Weights of a small mixture-of-experts language model, trained from scratch on English Wikipedia.
Training: a variant of SOAP for the experts, 9406 steps.
Below are experts of layer 7 (counted from 0) of a mixture-of-experts language model. Rows are named router (the router's row for the expert), down (a neuron's output weights, with its number) and show model dimensions 256-319. Each number is 128 + 32 x the weight over its row's rms, rounded and kept within 0 to 255. Numbers have three digits each.
After each expert's rows: a language model's description of what the expert responds to. This comes from a sample of Wikipedia text that the model never trained on.

# expert 18
router:184134144182152164140085141103149131110118127135101074106137126109106060101177085130085124141167096072113097176140152122116085133152189064143095111149124037145099155147106111068080065100112091
down0:113094128111198101109150180028124115122123133152090176151135131174175138068114177123124087129145160124126115133125128095123149139135188076167113115093135146111159102135084134097116140122096097
down1:052101122163137136108119138129132141186161148141101154118113094128108123116061102119110220146179145100168155081107119148120130093132165180172093134075166150167121096176148111119130123157131179
down2:053132090149160146139141155130127106142114122135145138179092128097135131082125191131082150129118125141224105121143113199169102152083143130109143088112103140131161156135126153138103107105114105
down3:094115136139096094141118142141100135130098082108094156093141115106091089074116116115149175131132114143087114138127194115150170124138136061088107140087054111078252137117139118143134145147118122
down4:084198164167150161148132114148151109200099078173143128131195118137088150143088091135122102079153118145111090077090120080165131096173120119113131150137172099147118127092125056156158182098120106
down5:165124097174085148185113098127087102139124137110121078115141134094084100143095091089066065169140124086156190095109134138137135144119210147123141080131146136107116170082184172050146114134125114
down6:081117101160089141161087103143119103144081067111123108122117109159173110133128132169150067120127132121151126057111113129117084128157118090076108103074138122126120088150093112060125144113152119
down7:144101103101121174115079120168135129087122133115150103150163149104107172157110153095101129115120119137131163166101121154163150101109142079162170153072168156190151193113171130089080125160116191
down8:163095131171122143140147123103130150062151169105110106167153102112148090164175129104100151162105129130132096112170172140085139193075101081150107120148112095170118131120166122128092118148123209
down9:156058144147168143145128086120182124090133165111123117130071129116139065118169114086191091132140091111150146172139110151075119159095140125116077104134140086116108062157128123082099102184160091
down10:148089111123154170101152124066208130113089173090079175145159123124164228121087127156132113165177120136134111131083137106107122072099143103171120065153079118162157121157109110169101153116082090
down11:127172140180104092121134151102107140125125118136154161197124050143140136116130149081152150127152147170197094121167146063161092154135112125130138129168142115151137144078136108132139143167099146
down12:124079120094068141102110167122169172109123109091164083148146079145105093090161149091090199192163161107097138152091083124107079140160137198182123148170191125112089135154133099099098148144183138
down13:164138110104130101152113115090123102124140142099144127129153147085148065137097114135149195097131202141084111094176116122115113169104109113056096132129100135112187059158126164152162088153140084
down14:174156108145190199125149110134127152141093130149147110089133102156073102163081158121167120136146130072118145153115129156094094159156067065139126134085127142089110137109129087105118121131164116
It responds to: Linking words in natural-history and species articles, like is, are, known, commonly, endemic, subtropical, usually; also Greek and Cyrillic bytes.

# expert 20
router:159124203159134143134113134112086131141090129116097153069145167169085134086137117077124099164115154096115148188110133119197129135193181082131110148099146114199126137111118145090092101102121118
down0:156151141081153217161125116127226106107046112077092087236146146144139062152136111172139143146101134109114131107175160106121102115179150099131123121128149118088052140158107114091114087115117145
down1:100113184135112139121103119164111188111134051195131069140091183126168095130123157109135144133210109209106095173078162127165117167106099152152182122140166110088130098108137083134151150147086152
down2:147149096140192147103146147154111112096187146076125117183165153123107149134137159117115073082125154101138107190124092132072142149167155160126158178056121115118100092097137167072100092150164114
down3:112123127185158103083088133127163131142149124108145122149116148159108148124096147143127117126133085119097106163069183166154129106093141173167140102122140133200154129146163102121106117126115176
down4:130104106153085125158179127078199127148082071112152098097128100131141038152094147196104121176186130132170092104100142104147136092149114058126106136127150157119075074114085104130132135091069122
down5:120130100155099074139123175153168180154111104127112105082126151130126157103108151185161078086049149110168140156045165118120177188088125098092122168153149138131181164136143040130149177150137185
down6:124156141128103102107125116094133116130144094145147159121204116114136124141139177076171134127101097124111078121060130106149113130111144172056118105136107186129117133147089130151138111115158158
down7:147130130110144146137108126038095109134122151142157148122122075134138145152145155164138097111157110104060088116104135163044129100144127090136208174094132110132179110129089115173116086115150091
down8:154108103125133160052167149158176098153140143178154045105171106114094102114131073116159125152132191112091120129106100069131146123121101093139107060147133171110091149115144128113105116125144131
down9:139143126102143139081117136117089106121190182097198107161129155109128149141115106220082141159078134165163163171158154218116149080152079153127121135121132112146140112150116109164097125121147114
down10:049150157115093113171135165146139069137128112097197149112167191113168106103070099055119107136129160093090118098113140155092174087118123135096140144166116153138093111074151166081138188160128064
down11:146116143183129154148088121141140179104182194141126133156091152087124079138069145129155182093076188139098089121144134095144107109113135117107144161092102127157153093107112130148154150127147154
down12:157185129107106088102157102142164156113144150041158138094141099139095082070159075081137116183174090149073122110102156125172076126111121106145156139136098157121120159151122139102124089152143141
down13:070058140140117134102147131089081107174150081166115106109151119094171099127165121207153169087148148198083114122132121124141109202132154157071135145092123141199119171089134128058136131150172095
down14:109108132132146081057148128142127149070097121110168107065138120092131124155102106192131121142118153122133110170128144129178117176162196140108153077077120112141158169132140039166100153094118090
It responds to: Words in sports team, conference, league and racing names, plus cells of season schedules: Racing, Motorsport, Big West, Atlantic 10, NFL.

# expert 15
router:181166125122156155176094119096098110195091111096118099079128158168110114107146089077101104110164130082095128120120176106189133082146112118136097083149154115221120153134136179083100129113133140
down0:139138131180191080145191135104137150101153106140137125116091102195126121101109167142114117149146128188114132123131134147174173148079156037166119118099174115087129102168152137136157141122172134
down1:101113140194097154101161096137140159042211183121149199169180139106126096162122188128140093142143109122147157119158102135132131099141183169117185163244145092093121151153082139098151158134080168
down2:140184139112160101133130138122143057159123164168139087112129092142138182134116151118117129148143145165162116138120163174125137129109110144173111096118140104096113091112097098094094129157133116
down3:104106133114135173130152102146090112114075097114117120141130092170111123123132133120135129078086163171181121174148096109131135127112113128117147121126128169087114125151151117122097091062132135
down4:139092078167149178188142145097134086113074155091132093154107071106133116174119105120099222119164184148094108146179121090127155122104122107140148145105125123117134165137133112157175113116155088
down5:125076161098164098130103147147084152141130139122109172162094127124134117147114184146141144118140090108075137156085079057132179153147117159068079140153147161108160182147129147206103086125137139
down6:182089139094143156157106165136121097153126115094122161174122121085152173074148174083111134136151137095154134159151071143126132133117119133111143107155150130120187094091153163158140147161143137
down7:124130114112180182116096158079147150085081096093189127174175108156150137161166063154114170170144141180135118115107151158158145163078123075111121152125108102106057150139074134087134067125104144
down8:115176192150137118120136192127130154139154096170065099160130155192147174149132144167130154118151130156084068105157075087112112112052192098142137102158096103061146147132136126145137092145119099
down9:163160156146111167144099119148156164198155063134153140129140170119125200120177121099152069200112110135139113134123191158101090166099095146156136113104181168145118125171144101108140135105130172
down10:116141137111112231096142113119085108105131153129143120149115148069090114168128117117138131144129163199129111118140141118128163166121072105177145109155160143096077090126099140149195148109099064
down11:149151079142096084112112089176127122120108158112073096082100107158121069108226145127151137119099141082117139189161121080147133117156142159149163143103131091126134134137122124158091120090094119
down12:082194163145142105138086159172108125160132173134125146081106181099088146114186162115126143158107140075100112175086159118152104136159138189143127097148104136142081135124171137112093090126159142
down13:109112106122152125093144161101088167096073138079149161091143075156088074174140125102181101134124158068146095149081201164104077137107066107171126094146125081113121093188096108110166120148118093
down14:027116101147116142077135115074064103130125151157124139129142183179119115092161078138085051111086117104107157201147128146077155115140122116089166164064135158135144161151129170110107100158126156
It responds to: First or second piece of a word split into fragments, often after N or n, such as n|ervous, n|as|al, Domin|ican, plen|ip|otentiary.

# expert 40
router:160128158142179165110137094132097118144128095099115133111141155157132093115184086092111086189143060121128073145113129136156128114152130104141117152143171091153080127107121123094125071064087085
down0:125143140116140152078111153122147125149070150173102094111108147152125129106137158099131121091128108122141133110134098179133142067138176126124162097113135113132136096087121133184115107181150142
down1:121104155155008098106141040021139086121135110118133040156135115099132149102165143089123070142150101069069108106157136058079079103131122092103147103066142085207111094109111108114143126134132153
down2:144170198153114190132197106118126056110149130132101133150046139066171130093146136118162150111127128154115113120164101162164085106140146155132156141162118119172140105093118133109193146115096178
down3:128101127141117127098127126104105125145120107085113116131141155110180081166082176152175098087148138132151118072100133141138113094145104140156141113152167056142066140176098113106123077160166156
down4:194133108088080134096126141146117167090088156164120178143131165063113085173137182126081122163118114121130132157151130126105075125158101088108122161089132147103134077138156165128134181123162142
down5:085200122125099132193110107067127109188114087127147134105137195110136184113131125073152108104157085118135129111152110127157129077135151155116159101151116091148154119135135125066159183166120067
down6:061149073167170158128166192115100120124099141127077129125167122116146133135206136111077122108064121054106119105135129131161136254129131132093150110143128101094166124113146134145135089155190180
down7:095144141117158161112137210048148169099103111094189156168124099108092113120191079135165132138148177113092172089161117118128177134146156134159152123101139113158107070141088106086143147090120105
down8:159123153117145121104177130109118104108101139143152131142177184131126094157156126081052159107116074072087164135119127084149067144123132065088170157147094083109118180139168102119111127122063141
down9:166171121108120111042148083130125145154121088115178106167154114175134153092122113124102170157107122096057163140121077137088129152132120110220088089119107144171162133170076091114147127116099156
down10:160111139221132108116139122158122085150144122105186114136106154161124106146169122099113119225132105100153097158148122158159108175117184111148141155135158164075171127165131101120160121128152181
down11:124102109102139126146100073103154184051175091126119125141114105093159185160223126153125111127079138097101153113181119130102143174128100077127118166057146069121084138143153112122153119145100187
down12:147148182067098105186138121110174104136108146094127140152123106151100097185173163132111153064165099087098227102074092093108081102116157162167134148131179094119121116115088164227110145124172049
down13:189157057146138108120129126173129120095151135138144105081101114071191115189090121108141158109054161062097068093143172152151085165096127111113150121082158153126195160221116150152197124145128129
down14:129120192103127198153156152128150107112166129135081081144128136091125131128153152163133129097088130140112078160091139059207129125119108146118164055077147115134159133108122121162144116145106176
It responds to: Header words and labels of election results tables and other table column headers: Party, Candidate | Votes, Total votes, incumbent, Quarterfinal.

# expert 28
router:157176152165186107117108103125112152171155136149111143103146151182099103073153106137090100108103076119120151138068190127146125132141144084146078103132108053185064121102186191120135069081146101
down0:071151163116169107155116130162152176131183106161146138182061117109158140162122115173150107175158104120162162130134117141137149137163093045135150195114122159205122139103094112117117136104125095
down1:131133105037107161149155095146094155151176121100149143117148159122130065081141165138142151162110110081089104134155127123190165116105103110109149134144164143115097138159084106161144128113090106
down2:118148158119117107149113129135187087074121087172163118127165120063070113118095120125141124141133156101115196146132160093140149169123174106158147150154128072107159131119093089110071079128091146
down3:136096113143169133102100068085150109143122135120148118091161137149108126137100155142150114099135105110121145138155111101139149151170073111134147142143141174185058199122123072145133130117115129
down4:106089157134068141137131158144188149173096179131123107116124138136076145065129163133139127090074095082115153164096162149141095250133146162098105117106108127130155085061098111173112095118184207
down5:116117099088067159103155100139141132141128117157119202170148166121155096092130162162086136131091163166125150071125134164131132137124072137089118103101107106132140090130191168089097142085139192
down6:152096146148156104105125056087106116163073111150131135095149146182149175117098093112129106126099083134111104134135107105180127107148049075087115079138118093118151138108122146171123137125117108
down7:142131105172164164124124119097113060130198110052174158112135173142138106158172096072104100127066149109110096107113103130133123145192066099111140142083120107109150107119118099163068149162104162
down8:109066103168201120116156034066131118119104101136155124121152151136127097154125160174160068097137107084113142100127107119157180181129175190087111152109117148116165160123135128097102126142103135
down9:093104117162152115127098225114122097155132110079076169177134138058123131092113174100062094118147101135127178040120114111155109137111159128046178097096060100115143100099129101120082114128154147
down10:119132107134057066108066174122094106118143148150151126096140125104136157071112163069102059129118206107134104167077164093098160133105140107137142110124168104124086153119159064108141177132124147
down11:120130049143213139113156096154166175145057160165151113084137145166155094160155136190120116102112112133119165100140211123158155098158138113081137161141116144127149113101097180129161080096124067
down12:105050093142152107098113065145153107087140075118165086101144170058143117157089112165092114122128111131145123153062183159135111151111164120082094103133134117085135104163158075123164173104165145
down13:139139089181140157132124048133164130102133140173146112157094159155096135171138093144088096154094109122132132134130165120189170173164115108112159118118180111082126132190160131102117076104036130
down14:166145086120124183142127109098118144124088108093156134125155116185108124165121112116107115138091135155126122129136142163137117150132141087168092098112107119125106123138106180115126098092108159
It responds to: Full stops ending sentences or citations, and decimal points inside numbers, plus colons and semicolons: Florida., 39.88, 1.22%, ".

# expert 46
router:168154143220158179166119101081105110140137134080112105099095115138109113092144101087132117094155079092108113166117125085160074085159196103179032095167162072125093177147094162132086102137094103
down0:130116114122083129179173097063091112167170131164108142091177161113185091155123174146090098080171097156148126085150196128142133064093104145184122107085152059083176132166122141121202182073135146
down1:130162143124145153108108138162146176094168219112149157142152099122205156077182104130106122107074109102101150115137087075201101130064081134127143112160100048175129111107150123180124072174110102
down2:068198156135149198123122195139133153121142151134158146106120107113150130105136148138170137057119165117167073147117124082191076135130121099120165141168166143150120109110138142115147079108139121
down3:162109074207126094137124152201168128117152098161143078097187085127170078015094132106150145097129189118137107131126102041171140100086113112112081119115094091130150149155087123163137146115144085
down4:109086129151085126164108124167095150101122168195130090116138122098131121086126101123106071104094101113082092112151193149142109106127105121203170115087168031066162175117169136200135136148141132
down5:125123143104118137107158099082118105090114151117120136168068159098141071180110125177198094096162130097114104140110154144152186090131142157174129121195166083199130104131143102168176123122169141
down6:146120140134120174110149121203117111120107086137054097164132121150149104168117155104144153168123165092203118114123116126144121106118104136142135137093093114156153072113121092134150187121069081
down7:101110096108000111143097178147189115090139124141145147111225103120145117113104110116105171171145110096119161117087169168159136098064089076155136121153166112109090141161160114106098141151176138
down8:108144098153176113156167167098134143123122134116153118154138201081169140111092107164156077114097155159144145115162169085156152093113145162113096126112131137111057118137153146127112119118121137
down9:139100103160180102147164076101144156094175135138120128120199139121144076165132106108143140086133118139085125132178173131131163134145085140160164093168144081119140115132140097094143136100169106
down10:159108186099182150166108100153127124154112124183107114078156125106157131186180123113092136154085103116165080089092154131114129161142109173159130129141133121117127124120090116148059149059144116
down11:192085122008144159116166161089106117041130100107102153107170110138028139154131089146121147143167124179114168153117128105128138087102121134131133134072100158101090120181136097114203108083135104
down12:130159151132151094111084176140146117135125109134153121042119140189149130090105149122093022100124141106076152116061105109175170130161129152143130102162136063191096125117124171133172156153125172
down13:142134130077095075108145149130151121140112122099096180098107160163154095172133109105123126151135124147096086145071095164132076082136113087145087125131125166111076164151183144205120119146182107
down14:149071155173207166177115112131127169119128117103168137109123103190082096162119090128165099044191090103075089125054115116125121089099163117119139107160121124118196112116198118149178074128063119
It responds to: Verbs and linking words right after he or who in biographies, e.g. wrote, became, served as, was named, is considered.

# expert 27
router:144098142128198142169085098122133079152141097103153131073129122160116100112155120112073115126150072102096056139122139094149095110159115085170153093154148081129098182104131119107103100126085058
down0:109138113164200134144143135086175136170086120119111075095066125087113154134143124151115118134157115159132064150126122152116181161162072108125087156138138137150101096119133139079079157172135105
down1:137152152169147114154134159154151099164103118083125098145082163136158148153147131119100205080130176105116204156123062173135110152167145155142118208138182110174121120176144138150081147142114112
down2:127197098164109153118146136063179139180104153174172076154115125121154159101134114152074078100110147069128146155116107109131174162179150151178123126089131091153117139128147142175059130210120138
down3:101141127110165089127053105124202128118118151082161159117133106073191162146123214177091168115116155107139080096094126140132162085099097116081128095104166142126170136136140132159104115166150193
down4:127181119108151150139141207096172121199108117099143152134183100176154162081106136136124099070167157087180171112131047134130105203159152115171077132083135043165188181118095106083114136115158112
down5:082121148176121112111151091127172110135114121180185104168154114177130097117167096148128199173175130098096099119133116108125144184142170190127150141086080153180115129103174115181121061125137186
down6:117168113103140180142138148107152145150163137110070104078131137065171166152115177123145115077075153129154126144124164111183128163078127101173100154127099105087103093158101130136084172110101151
down7:169122059141118095154155108188122162126173121086124085112116133078162127116112148109175082130100098179163133085119107135175214100127092153121157138127154097118113064125127180136135103133107139
down8:160091128138102078153106094027076165078166148124131152149114127093124137152217167130150094102078091145147087123170098143120128117129070113086116116124077109140101113154166155142107133102094157
down9:085073208137105072186105121113124119124139147116125146118118103074107185083088118171137187126135154117137087133177121076130140097131138162078196096149091129090063138126181103150136100122095144
down10:104109088135158135072099134148186155160085124089152154089085159147111151105143111119189125142115102148163102099129181190147154132191155164118186104173098134143136157140129120164115083127212047
down11:115195134146139142139175168105134142151088155164136137143136160177174152105158094154064127117084155166151093189142189113093146167119154133138070117163106200165103138125079143129145209117134143
down12:148113137121110128069114103131126147123125157158145120103166142149115128161144071071095122198066171146154157113115101146145179116134105158105155135151106200103051114110062111174107184144131173
down13:163073111096139163104181131182112139088087134202094126147151107134160150115196142136094145130148093125107146190142181158115099183159103174083132170174144070105125136078115142147075148201116098
down14:159130106205126140189084145145150092122099151149096134128176117122140122111081088166119116173079138171111134146123139145111128085097148097035180165140131137106147060171122143134147110127156178
It responds to: Digits completing a year after its leading 1 or 2, in dates, seasons and office terms, such as 2|023, 1|996, 2|015.

# expert 21
router:177129186139132158169068143110138151152113121149145090123123137134095060105180121130106098119160098130098075174140144115118116126172168070136131124197131052136136128132103149072108078065117107
down0:148101158211143146144154139091129151140118104102045128084095120135130103071135074126154115154148098126173084076121116112159110076117134100107122113163152126102153105131104101102140194176124097
down1:106117123165070115129151086113122135119098127162096165177128173144096151121141088096096126084091158129120090161096105109188072082134176190172081146083100132174171118113140112149092140092159045
down2:086098133146140095149143172160119088101181168113087123151142113100147166138123152174112108203099100202127122136095140109136098071124123071173090128197133163069136152099129101107158125081151139
down3:081143082070116153109166104131179132173159133161079093110170163141141065148148134169096152128151129155115079137125092132068056156133124124128096143148157107089146146128157153097105133113101172
down4:067176116099095123133136123118180092132060140160143209144147069125152090168149162104119148130137098164158136108132113127117144168114104096136160128127055103138088144124083177089143109143136130
down5:134130189129085150155141148162120137074135167146164137084149063140134041151150085134111140120200150100158077125188144037078091119116116093125131180151097112078128142193129138162083109170126131
down6:126057124086106193118133102175143137140135150095100117116129093107125158151130135144149199134117086154049194107133116170091110178106085132111099135148123132148140128188092144147148185130121155
down7:053177120156089085155142139067144090179177128136128148196113092106178171132031103111179150078074193098116092111109088131164167162088122112098087104137139121115098165137093142101110137137098085
down8:082174153163150155181186132144164110074076131178129151162132127069089122118128150074142148154130088145156155120119098116125121079132178156117156113133172115088134174166067106225197148107117093
down9:145125048162133125152152143130194194048126066132106119164148130112130112100119230117105130134178064093087105144061150091128161173125147135116105126180100159080117128138152153196158134105118189
down10:155220090127159135101076080160171153118063135116144151128063111080105118167166115142137092116119094158134148117146140136072076088190167101176133156087125177066103143095114068128188088110165115
down11:141137124142104140155165061089166136147080155119120129094059184141077047128103128153123130185125135158095110150104150124053115137128141064141130085118149161071114104133128090128106139079155110
down12:122197143132113160097181143192129130106074151116166134142172119151117140119073123118119132066174107104130123117113130133147140109091157128098108102114114087204106106148128119087077134117143160
down13:130133141149117123120148160073157100157135065135127047115122101140177141121148135141151140135093088174110128135174190084184113130155134075161127125121145170179141107079190159072135101151103111
down14:090131162084146168195127160130100142114089047143138148135120126107116095160100107109137109118089137202158072129173121148115172121172141159139126091083180102104080094108103142115129147157111147
It responds to: Latin-style pieces of genus, family and species names in biology articles, e.g. -idae, -osaur, Macrauchenia, plus Family and species labels.

# expert 37
router:146160176128156170154118139068117124198081094085137101082136170182128123113145114129127140123111110100095103167113161062168114105194152093132100132134169117149077152110124201122100108097125118
down0:176165116105126135071100133202100110127152102179167181185138095102149183149042104171134114170123158150139091071159136144160138096090084165083168113118071114168088150178156138135154137141148166
down1:151113182088092163096100129053138189108152137113124160090093086129074039099099126104076103124095150091163161123133133106159136086126140175073095146128093138108154148156101133078170179103126122
down2:127091200174142086124084130147074075101076175149102180097201115152151162138095140127092058156103114136126142103175155096109055191161192112158131149110092096145147140167130174132132090140147156
down3:109102132149088135130117133095137117118123073136072067136057091163077126101126108071108136117139082177115106101142143101125112123124126124115080155172184126149155136120160128164142107145153127
down4:151137114116125140171182144123153146116124114162187182139130090097201123121109123115171095090160163088115158161186141135127150153094075127121068110131120035133123179140131201169137154164142189
down5:074120140170082152132073151122091051153144116124143126098111151177144111114167094092128099064133155100101133068164131114045089156099157151095217142174135126098100132159097155179137136117136091
down6:131142060135124141124139127129154071143157102100152120128120128094082149148152163145170148087130116135117166096155170167133144126122112077135138071074125078103112113073105116149173127156165036
down7:125137105129139148147151105153096170157152149084155151113205106102171173108164131176116119199134138102162136149114147145128139155085095152152110039131167087129102149158119092118186071081150121
down8:170129172077119090173127097171146141132130124174092102129133110120143187126088207062151203110172152128096098106126065159133121151160106122083095209165088089119161119181136102130125177124071148
down9:152168177137121113152096125169142153150157151140087218115108123161090095128161149144102141148125142084100142143097172191113122113120136118132169131153133114140088192135164157172117116128085131
down10:117150158135142146111106154162126152107118125073132130103161065144092160156118082164118085126153159149147158168131112110101085130116136147204210118107149168139173144112148114090177133163135083
down11:109124129166113119096207168097133103138088156109194109134176059123160141127126135177113093114198121150151103106086143134140134120074153124191110094115118083138122094136134102118129164143141134
down12:071134185078097143117081140120112118164060133115177145127122118070099096153103194077111153101128120085073121175099127069109137202090109118112146093128134161111149085136168114144127108092193123
down13:130085122167131106120098087130086122103147160116104131087117145189140134156159063119122111166150122095127111102186119103093142108131166116156163098147163172140191102181176104130138098086101079
down14:129172113144084154095104148069131095134133117127175067142141119075160146084117129127121125103090122168171058131114154206126121119111130161150106135149039165174134061097123155135133103194082143
It responds to: Middle word pieces before endings like -er, -ing, mostly consonant clusters, e.g. Travellers, Writer, whalers, culled, Blending.

# expert 38
router:146121145151197116136143127118058106133108083141136094108115169174089123116136073102083057121155091108110107148103164127192176107146145039115100082159168123139101154106111141099098106153123101
down0:120168073138154134118132164155142097138136140085146095104119111113143137137092109116187162131082091144146133136201126146119080130097165179195190146114136125121092143177131091137116211083124107
down1:131118075070116071115120071128141186120128126153149099156118116124100120132126058110166125123113115175226143155112117121151128196139179114211137133169119134138165137170107133138129127113141089
down2:152159155131127135155188118136180182123112155162198112085130126142095149133104201143144142130109131151077126136183119090061160128091123156144152157150086079056126111123098159130130126159149093
down3:172150095104116053099158097091140108070135122094117086122214124110148094128155107141114105180120095150092146148118142089149101138140137151129109169130118146140134120158147155139101119129119088
down4:178128091185153118151091122120159097138127134161137186090132084157122134092133123122137195105108108214070134146130119128136107139109117078131101130082154127080093092149122123127098183108191139
down5:184111064136104110035120160159097162188143141117082139124112133180142147093136128078157111153134067119113152139138144162159102133160186108113096036174096050124143131071068116151123100102111116
down6:170117134109136106126147154071086074202125130112123127110064109143137157083106155145088151144106102131143189152184068153119103182178112121145132165169130169172077162181088128103162171135109108
down7:092119149249120148118119088113127111097149073121120144101106152147107077098072128108124206166121118185184122082146112108163147164079109081126116139124196135151137084143106135130154110160076084
down8:141142161147137185137132117104146118107103101119155160122149134172143143160107061117084089075134137124061083124176092036131148135081169103132118146109095169101100240125174136163183100157122120
down9:166180165120108099193136126156132143135089175100156097143104127069162096129153107117096145155131087130129099059185100109145131158166146109146131073124098118087112106137166117163120100123097142
down10:063185100144158108085157060171166136144160142097116135125120151112101133107148107148085153172177197141127103131041138111136138128103123149101148106139164122038155138153161064114158097156070064
down11:146090111146150138149119129201148183143189127162130149110122111177167208128091147151147112158129168142136130130108097104139116138124191162129177056130133091192120131074139134128134143140135067
down12:154088078090147096090156151076156069161171162146187142113121217136146105136121137107213141165084116112140119133190158120126107126083105128082071088115121146154097113108128145095138102093148100
down13:138128146112175148114164108134133077114108130104060112104067113122121100102150135130049149102055090183096135155171153173130129129115136089165125169099143089175111165091111131146135183095107135
down14:103113146198169161134186169153098101117105162125128114101190100105173104130153136128150169113060138104091125164121125116108104140138139089213129118135147134126141129144102086121112185102154161
It responds to: Line and table-row starts in sports results and infobox lists, especially M and L, e.g. | Long jump, Men's, - Mission type.

# expert 29
router:190128133173157194161089108131118101103129103098118099128124144142114109130159129079082102112100062085139101157095147078134108125114176086153056099146147096111058158113102157109077088099118105
down0:113124161133110154149124161152100102161198156088203149156178158086088172094083045154114150108139145089135143131121128129106179136165108135084112109140127122172149097141089079113085158127075139
down1:099121137156122129075128121112138146131117139135185136108180160151157098214094170112158096085164105096152115088121161132161092140151194171080150098136179134128172127131153115102120142097053133
down2:075143152084118087110153075092100124072132107117101146079145096184163124143088115114100168144166137119159096081132148152125134169098140089144165083123115116096187172112119118157123108075163116
down3:186151102144182142122148151159167160142148145134126112143150122128112153165087147088115081097116132080146105091106161175131134104082203112096108164151127156126162138139175167082155133125148139
down4:155101105174143103142151104203139146069093103130126212144182140068128112177134119116108087129094132140139110128125126153170089172153168157128163134109115139149142119121183122121137155169165146
down5:151160148125143172105158081117091145125119155130075139091111134198160155086146173172147146080143137160131111174095139173159116125130128138100124176064110178067178082176217137120142144112151083
down6:112181149102130112215099172150118188087124180140126170174106144150131167089121100139107134164099151135128032117127153139173090157134079117133108129144131063148108115158118095137091110180156157
down7:066195173126059127138146113117079167135138090163139144099095158119122167105040110141079092148066147116129128096115153159144094161113142136156133174067082125137128142103118117115102110150109129
down8:154133102187144176154110130100175204158138105065106111100129135119076111079127126131084129124093198062129163154130147106155089171161118133060151107074093153105203133068096178145129124158102156
down9:109106118103109131167079126171141098163099080151151096103101117155079062089178141119121075144105143113128058108127144123117187099126077148078104171163163149126130167078131135128156156166143168
down10:097114108161119130133200100138140095111089144100153110138115143153129148145103155134120165089141143176143130095126131069115138150126195144074072072084109142109065083148176117188130156110178124
down11:157131125142176136160129074120131137139152126182104101126155128155117139134140101128178189140149161126080102091121151130136088172101111127072098156103131136132116092109056131177108079107163139
down12:168143120076147154151102132163125159151116110114090146159113148126075125122098081088102180085137093119110208130135110132127138139141119082133172149195129127118134118104159122094132134176169075
down13:164126131147134166117079114117096149102117120137125152155196160130149106149106156111196166138139106142138132113162130095112139138137175085116168083179182092143110042114149168118106121079123117
down14:110172155184021104103134145149132122118167123133177089163166107172113132141095147113169130214168173103151145136176127110097115087096166133147164145076120141167153085126112129092177139143058101
It responds to: Main verbs and auxiliaries in running prose after a subject or to, e.g. has, have, appeared, looks, caused, ordered.

# expert 39
router:183149155106139123135103104099123086125101074099097127102115133180079132117106132103076134132120124079134120139093176086152073101175183094189066130137155098143086174137082125117105072101136146
down0:082160106079129128158151127135126132172071158096105114177139167154120109123164079161122146152148048165117119069124092182146100129147171135141160067185127170114080115099104168098155142120087131
down1:146075131156184130110100129103224111120114153150137181162127101101124091087141128167108131038125073146167161116135103110111116132146097097138088084067144073112130105128105125154101153093120117
down2:083067096127091108139111172082135131112125183138106173168136165120178095075215121132111101118162176176134119125187162138124094117151085125121101172184149120124117113120126164151100155097112102
down3:116160148119155128139159155142140141105130126165149119117190183164119130139144074094145138110131067146081195133114188149139176083149120127118170113133152126110118131080080108084106130135093116
down4:154071158072148166113177116207109146122125151136091136106084158095076124122078156083117156134082134151178165108156155115143154143142184171196090151132109138109113108147187132109143098125127125
down5:125129128103063106134077098088138081134086145122155102151099090126184130144126128124140178161116100180120095129122126121097129169076113102128147106091143104125099100107143042033106126104159136
down6:115141125079168078118162096107076146130152057119151136089114091079074084099160194114188099146139104136132174084158076141086088191136166160101115087179165161103126178099173153164146106112153110
down7:145096175131087129120089094101073131100126155130125159099143175098055164136153141173146142119161153093159095158103097106145162072156106110071099053120117117052091166136099205136126126095145121
down8:062096157180097118178150163149096091151166084129129131139112132072116130162124138133116114178118174164138159150122112120199122158150116150135054097171174142141171062116138141069183133132096109
down9:140125137132121113070142100151127126101101108145171138122146104093092165091097164139169153094108113141152160109117159128100147145148125179104145172164167186107087136168100129195068124098149208
down10:152145106118193098127088086198129106122031088089092157127111204109122119085096080120091099094083153142102120172127118177134175196098145140176117123119120113103113093106148101081087148129071066
down11:169155122087085196144109155168134116120073198085098144095069157112134100142154102142097145120084100134115158150147153145118138114128145127056148080111112127086055082165156154171145122118101111
down12:086173206074130185089129166105124121095133094127128155163124111140091147089120105120112123145160095155158189168106082116115104126137151101184112154125125113165129176191077138091121174121166116
down13:109099199167108164174194134117120154124147138087019127096118143061153186118121162126161081176169127102117122093155150144106116082110107119142107118146101104130102108110116169111109100171174029
down14:142149193139095180088138207111111113176126177069112103138134065150171115121151142164106109168108111136123098133179116171172169093128132162080140111155125126075139146089151122121110104143150109
It responds to: Prepositions and verbs about broadcasting, releases and companies, such as on, for, during, sold, moved to, was released, FM.